From a checkpoint of a small mixture-of-experts model trained on Wikipedia.
Experts: 432 ReGLU neurons an expert, 2 picks a token, a softmax router.
Below are experts of layer 2 (counted from 0) of a mixture-of-experts language model. Rows are named router (the router's row for the expert), down (a neuron's output weights, with its number) and show model dimensions 64-127. Each number is 128 + 32 x the weight over its row's rms, rounded and kept within 0 to 255. Numbers have three digits each.
After each expert's rows: "comes before" lists some tokens at least twice as common just after its tokens as in all text. This comes from a sample of Wikipedia text that the model never trained on. Tokens count by the router's weight.

# expert 10
router:115078185153096096149036128135103117174097123119107134128179155141153125151160129149127061110116068145112134148100090090170130109103123090119185136118100089149109158154099094100186193119128137
down0:163112146127083125166176106157137136121108104170082114101140135137089109094146168060146122146133117161068149068148101111163130164121124095099101129149171094162110126101150110117109120155154102
down1:115123091100205122075122132108147084159172122111115197074133151159132097103113159111096123149157195116128108102116101131106083053129093133141120127161129111063088172155119078119166116123128126
down2:173109119083132056160177167156114146190125045148119151123081163161164106156105191110146136123124153064134125123101063116165147092143117090126145113127064110075131109076079106154030136122157112
down3:142173131153078106172086115124101090112086151136113140093118125116132045092140167083136110117128136171093148111147108130147192164117102112118113088123103134145125147104188120119137130109154118
down4:072147176148188130125157123107134135147119138116088115104064096117145133135128087179158153156134111059100209104113121099116163171191111111182148089138080135152167108093134133124167123185073135
down5:122139100127161182130121070102170129224109136113140113120163194108148131097107115111103127158115130101162146138161118094142088067116136077137122114076147147147118100116083141116088167158091106
down6:164137150143054126123077121106111157147037167138116130119131201119135041123108136132160061133183147102106112171126085111126152142148150130034137084181136155171101168098136133165186063115156148
down7:125103156150105075149077127196127141099116107098112112151190156112112157141117202143091118151135081101156122134131127099132131135112158113133119088165093144125116102133176111139141118114110146
down8:112127093113128157144151125137145110166188108123117119100102136180156157203123135124136156093155197150159117132121111167177090152077114172178210158129162099108191154113118112095109140132154139
down9:164140146157120115118137074061127140130103170173111090138128151131106160103114134130138098121099126167119104182130142169166140198122141143130096178122158210129186183095115081136069136111173130
down10:139118179128163136102127101142116106137146087127074094168146156125109119124126161139189073122142156139161204159142131115169137088103116145118144149080120127191138180144137154094094106102108144
down11:161154193126163105108154152126133149123126073145089139144176096147102135095094127101079124133122093185158190113109123156160147141134117069157174147132153174160063097171127128141130162112170135
comes before: " the", " a", " an", " by", " not", " his"

# expert 15
router:079150115129147089131099129113172073162115153119131159125133063118165140165152178157130108094154127162129153128149108094145149130100160097107159153129157109080064132201135138080152150110098135
down0:152139147127086179144090085150129104130121167105153106135085088151106119086162096111168092118160126065152143117075128138130137146096126089165159127125150143114147082176106149126129112126128117
down1:086119107074138126131158132160094098163080104119151129104180133116097165110088117179142089082157125186153162165052157102123084153160132113156134148128095123114151146153155172192113088147151134
down2:060143136163136123168123136116144097144163157179127109177124115095066084148120134117162152135156102119131123101131176162126173112141118094148206192156203130124155145144128087170130108071153144
down3:082125082096043060129159117146155175146147139153147144110154162108156135138139130096126131095102100114146114156170163168132117120106087183092151167125082138110199152104235172102099087117111100
down4:074124177104075132166159133151111109162129114139178166133173202126129121160100160123126137118193070115174118150080076132150120161143132135135131143168124151171108122153121090125071123120136103
down5:155167137159102138077136144105185138146097118041098070091109112093121162106132095176065093154115181111118157106140164083121135131129145134098165078166140140166147141164108132134162074096162089
down6:113122124150088133088121162075126161154157148091136125189094140136118138182125073158167136093121149076124138124109077127099162142209098148163168119197132143106106159117132090025187103189100088
down7:121140132144103154172117136093134146099171039122182089140157147120085041148090089098142184097123094120127120122040114170142124148131147102109130095097115098118110086152104125133113097124133119
down8:126130122140113100057170144125132111099143137125142154123152119149097180139085061148141129146156134147177138189103133133131162141116174127134147128125130154161118146114075136103156135140113128
down9:216152121146106112200124090110135117188156105153084103130098091097142163169129090082134116139130159158130074141143120145125126082175112125135109115141133084127146126098173164098126074107116072
down10:140126102160111209063135140118125120113152173118073181102142135110146120164164127209154138096149202140143161133160153100170192164109143083165158112085113113135116130149086160099084093070162128
down11:106106093069138131188158147144113098090115124118148147106050136136172089125115168098127099095171125137151155101129149120197082122109121096147141152097151060086098161127136103118148062116102152
comes before: " |", ".", "%", "–", ")", "°"

# expert 8
router:068075120165103098118126124161079140092134116121162192152081167136113098171092132177105133092124104131138099117151155102167149090097167089159082129120058113167095141169136075115110144129130182
down0:110129154175158063126092135135118099137122079050147173108189098118114108187124080097081110125096099168114114150134114021152143152186113119176121126093111081166128107153159091139034163066155192
down1:131088147060137142176112179129132085140194075187123115114134079133122165113165153163088146142103114178133117167129116062139153106140148066174170107200156107091091082077069139108078118092133184
down2:102078130133125138116089137156108121042130146141150147166090159095158176133129124165129113100107147164132150111115153050111128098099109094176121136103126147145181079074088108150094119165145113
down3:138120119133167195116112082145124123058138091121132076077162130188124153148153137167109155177190179135135120143112127093126146097106098085081116124157140127141114135184152125181126097096114118
down4:085211175194084093132117109134114156133117072081121089158137088169127137118162120105129092131147095103139145153137138146147078184138129141155140159107166147128115137129101101141125134100188116
down5:147146085156130105143126168060102169176079114146139120083177145140106122153152096139121154131074135102094095102116090096136123093164102156126114119111145213078068126158166141100160149106140167
down6:163124151175076109112114201063152136203156150124138137085154179163129143202106116134080115088155194120121149133147135167078120062101111081132117183138166140139133125155140112133164080127083107
down7:099100126131143155118104112119173125098119167131149094108136097164131116103202161138104142175134126182136213131072169073139134143120137138126152097120103122097124165101118137158145102142160116
down8:138150116101056154094093103123137153096157136102141120159146135075162084145113121171138161096178147038152164103130144110060153112132142097193081110108125155157163082169106103132133135127109104
down9:111122109155141147116149158103168145124145176198133126146100095102140139098100175105065110094108149175186156091142146128124077124184097214095073097151149115090118093159161131136062104150107141
down10:087200140151114104118103056127147113122141082102163121149160098098125116084162126170056168091130150122078110149114123115106122178155131123092113180087166157150137178120110133217097088131083120
down11:134157169093130068111154200095145103139155125100132138155116042077178131152092078181133132095134150089106125160132113104048134136126105097160131075086140099154142139123116122168113123113100102
comes before: "-", "|", "\n", "==", "The", "==="

# expert 12
router:102137142154109091077093159118069194114111195123128167141134124122179107187139174150079086126122117153133119150199126145172132115138151133162116162090140152151057178157088096150168154078123201
down0:218119105150162116114137120103148075083119159169094147130099130129137084065107145146159060145089111137107042135130136136140127138120065144096129125076121172139163110134081110141137112175158119
down1:133068164122127149157092153123095131172106157135127078113085168110113085098141156105124152124136128123158147119109197162084123125128133113108136103157113165144098122113151140076103121123151154
down2:111126111058110163165124168155123125169167119042139126126146150193127176161152189133135089134182127141119192137140164115132184154138129140172147129192097098085170107105133111105128127160174113
down3:075149132100131149151076093129084135172170169157117098166152122123098134170128107115153196145089116148086109113154189113094121152154136161109039157162119112082089152113172101078118160122095099
down4:137075121145070160210103102207109179126140123150154148207131153156127142124161147108178093119157188186127131132136133136130131104155127115126100138150104193141060098101109177134120135074138099
down5:105083119125142124170130098127132110081121092072171135171144110109153178115161146105078142173081134146074059175141118124109127133160127101171135116125118079151123103149087153149114123158082123
down6:095093100084082107171181137145173135101107148142145087047141079044193092177076099110122120134136112136201178099083086143142109156115104133123137184146129132117138104130131117094148133134102106
down7:097149143153043086127141131130149093156154123114144129142115109153125142133115082185154148120132108058136121166182074147129096124211035113154098177104131180102115132142120092130115219115116088
down8:123120145096141132108136159110090162142135108129091154144151172098095139141134127139129123132134098109150047142164136126135138103119103108096161119048137160172105139148141083109085094117099151
down9:111148109126122123099130139118077115112177084238156148161090163117118101154221162154170132111127138135159164084096065126137186163120138093135167161159152085134107110146144141118129130161135166
down10:104133130123128114135176094131150058096110099092088124104124136137140095128120099158119185115150120136112149124181110103066107143137107186072156077139091103115102129052132131150105110084140138
down11:166153125104142128116143127136176151114126057182144108102098133090128056086087164100197092156136066121194123136083138094101105129095179120132133118112149172084080174127152125088147100119079098
comes before: " the", " a", " he", " and", " which", " but"

# expert 6
router:131157185168139072108065192148139141131130128101186168127144153099137142165129180089108119093157089178083067076107090107156102162169104108164151170115149070154107119187167142127115164133155092
down0:112094114130067150145054173148083185111126187141104140144063116126080111164086086128138115157127104149104144162189153173080117093178104121073109127127074088154135149113135124199133126128142149
down1:057198139166143145147167130125104091137108117121157108136119128118129130083091150091078159131081144121086153145188090113117178169108193088099077122163139083107194119133154090116112120140124106
down2:148157064167100076136140145085128122143119157165154143177072137058192151120138096127102076164118120071122108053139151109094141167129185089104136157130073089103171106100181125140078149164146093
down3:103150095202117109161115167106084126068150116136150161085240131136131164095131128146107141123157133146137131147106083171102132181129145136112141079163160150069101125123099104099136153094130173
down4:166136098192146176154074110161117136111110113090169093108150145111096143087163140127114103088157125137156165166104141169128111156131148128104132141141193113108132093134127078118184151151112136
down5:153105172097178178216152183126136142178145043175128104157128153136154093123085103132102167094082143128115093118092133074182101174134115092123141167099116108139083084163114159074129093090134144
down6:120103129117137147118113115134117100151164106070155124098157085112082167118103070088054149089131098104139140127081141150126164125147193127049084183093099109138121159090114085164198121119126126
down7:145130135128115108107088090183157104133116121104175120130174107126078157169191077168122156089090149091132145127142153141145142099137181173199123073179178127107165152144162088115112075111153112
down8:092103120114192153109074140094080158093153139144091101153160107091121141143106129066066127162140086118143061138170147119054188084118156098164136069156107091122151148099166121170148101168103168
down9:123143114101131150152126157095154107121093181147152140147121170103147105127186156107156105059170131112122132069090162204147091076106177126095057070050101115110124127090093159100188074217148088
down10:175206160109102120142100105197066148175129143096137117085107115149114092134133077114083067131145144099110046120175153122120084200089149137133189079125131121108136106147059128081128067155208058
down11:146145158139138088185105165132176120162109147166168134096159095087119124141122202151106143177138098128160113103100178097147128125072082073175120162101172170144149041123100137077087176166146109
comes before: ",", ".", ")", "–", " and", " to"

# expert 9
router:156141136113131168056089167103052130115143116066168161122134111079193114174086188163116101108151136151071115104121159113219104115197186100159113102133177111149129148141142108134152170100131149
down0:157118122122159091199173138166155145123110078117135140165169137104137123178152190158129123104119109185117109110194095128156132136129124148124151127140144107110114149056139143137141149162178080
down1:074146154097044116093094135120119112103182156118165135147105077156091177150097139181120075163109129088135130129165116111139085144165161119104132077132164197109095091155187164105156182196120135
down2:123138112100121149111146123116140065074111180179086170184144166087141146126171153165124084129165139113136176152142097130135168119101131150130083079078129165161167103161090143160106105147069143
down3:154120165206125150087136128145170156122127111151136149084113207077208114152123199085179102056100136063147150070145096069164105180092116110225054137045112125166121131111136137097100138091173101
down4:100114135102128169111108157129136126101100104091138159112138086167099081102092155119147127160122095111162108129125111132114105192149157106090158094135134155141083144162072131153082120103183095
down5:143158055123104093091140050146109127149150080149195074134092111124127133164120143154165106144072102120139104201174219165140114119156154177094138115132064142118116142132115044207111154148132190
down6:166152147116152071115117087123135158090139152165070096140170175056061193118134103162141156141152150188144134086161134136108157130126139139133091175080105123186105118149161172125134095039105160
down7:103114115182112119111152138049163161093048137148137118095210128115111142084141144048173152075126114078127166135095121162093063113167144102081101151101093137188132129147093141074055106135167148
down8:190133126086137160096165139144073110132146191099173103135090160144161095109152138084113144155120073113190133154144115162153121131146145090154118128132127140107126073097121138110123082129114117
down9:157084153045132161101134141092121087115176185126132077137147158118118072121133115099135166174125126200121126111170143165143117115127126163137179158116100083084120137136115144135099163113110130
down10:092089105139110184129147155160128096174113104101137187148108132128125142140123111146177117091155121173135056153166130184189118074125093116139097145152142132071134158140092126146111136127110108
down11:138159136137171141172114131160144141091104121094129067164167156050131133179111089142181153136128094164135129136141058168098135159170175092128162169150120131216095159140168203084135101107105145
comes before: " ", "\n", " 0", " 1", " 2", " 3"

# expert 14
router:155121147074115081154110135098091151112122121141178143118100081122182086161119175168129061094157149099144094083129098096130108111101173089152171188170163124120124181152143133123184155129158080
down0:124148122159083131136111123154088139149095152134110119121141193138138125101147101168146047096197125177117102135168137082108167098097164126084104130114159088113137157073107191122145138100096159
down1:166183086128109116221123145113158150196119139110083150155135150159101128199125141123063130075096121183141095120183121119131137107134116162101129116126123131110110052177138160084111093116063128
down2:108140165100158132064122107084107073085143134123140111160134091157101129191149106145035131164159134110147094162160108164122089109121118122155051105122107113127141115095138130110090092141092141
down3:118147141163129112061145161150089161175111159126132096109133131179206155086164113175127129148162136156144074135148093098137127164130144095168109077146158118131155111116110163105175138184149116
down4:085147170157090181082121159151138131048098072158131139134124138117116165096179080142123153157128210166101149129155164128121133157211124101106171071124151137067109154135134121098059094086100143
down5:083196170130125151134199106081136077169101157134113107131124130102188187134137139070168171143147114104073145066094126098122132113087141146171122147139140108119101132095154128210168144158091129
down6:146138151103159150100079130149111123154138181153126141120158138071051066145108114101144137113114143146190168072158089134144109078095150152171165125041155138106133140134113122135128108120156168
down7:105188167089159075100218165180153114092112119086092124140109157104123154121145158149157112146144157111122156092096129105048191166120114128146141122154121093163141133159137103144173120130122107
down8:128223142188133117133122138092117128081149134107176157126121100135117133138116145114133090081130181053170112137160147111112116162121082143101117095168108128113122119105169129103099121146124071
down9:063100128186102126125101147147143112114063156127119101145086102065114098148177211063162180126049118109109145135126122098127113131170100153116107097149065146187153179122115115182119139176155104
down10:120187151177131167089113078144091090150140168106121098118108077134137144122120168148078162076064136180084138161077137098096060126096100201093115132117058138133132113114147158091094122095112121
down11:123151221149091144151159085172112158145202198098128166145138122166125132176117159108100114101197161066150122110117136127137145164135125068122129089185137108136147103090099125155205146158090156
comes before: "\n", " of", " The", ".", " He", " In"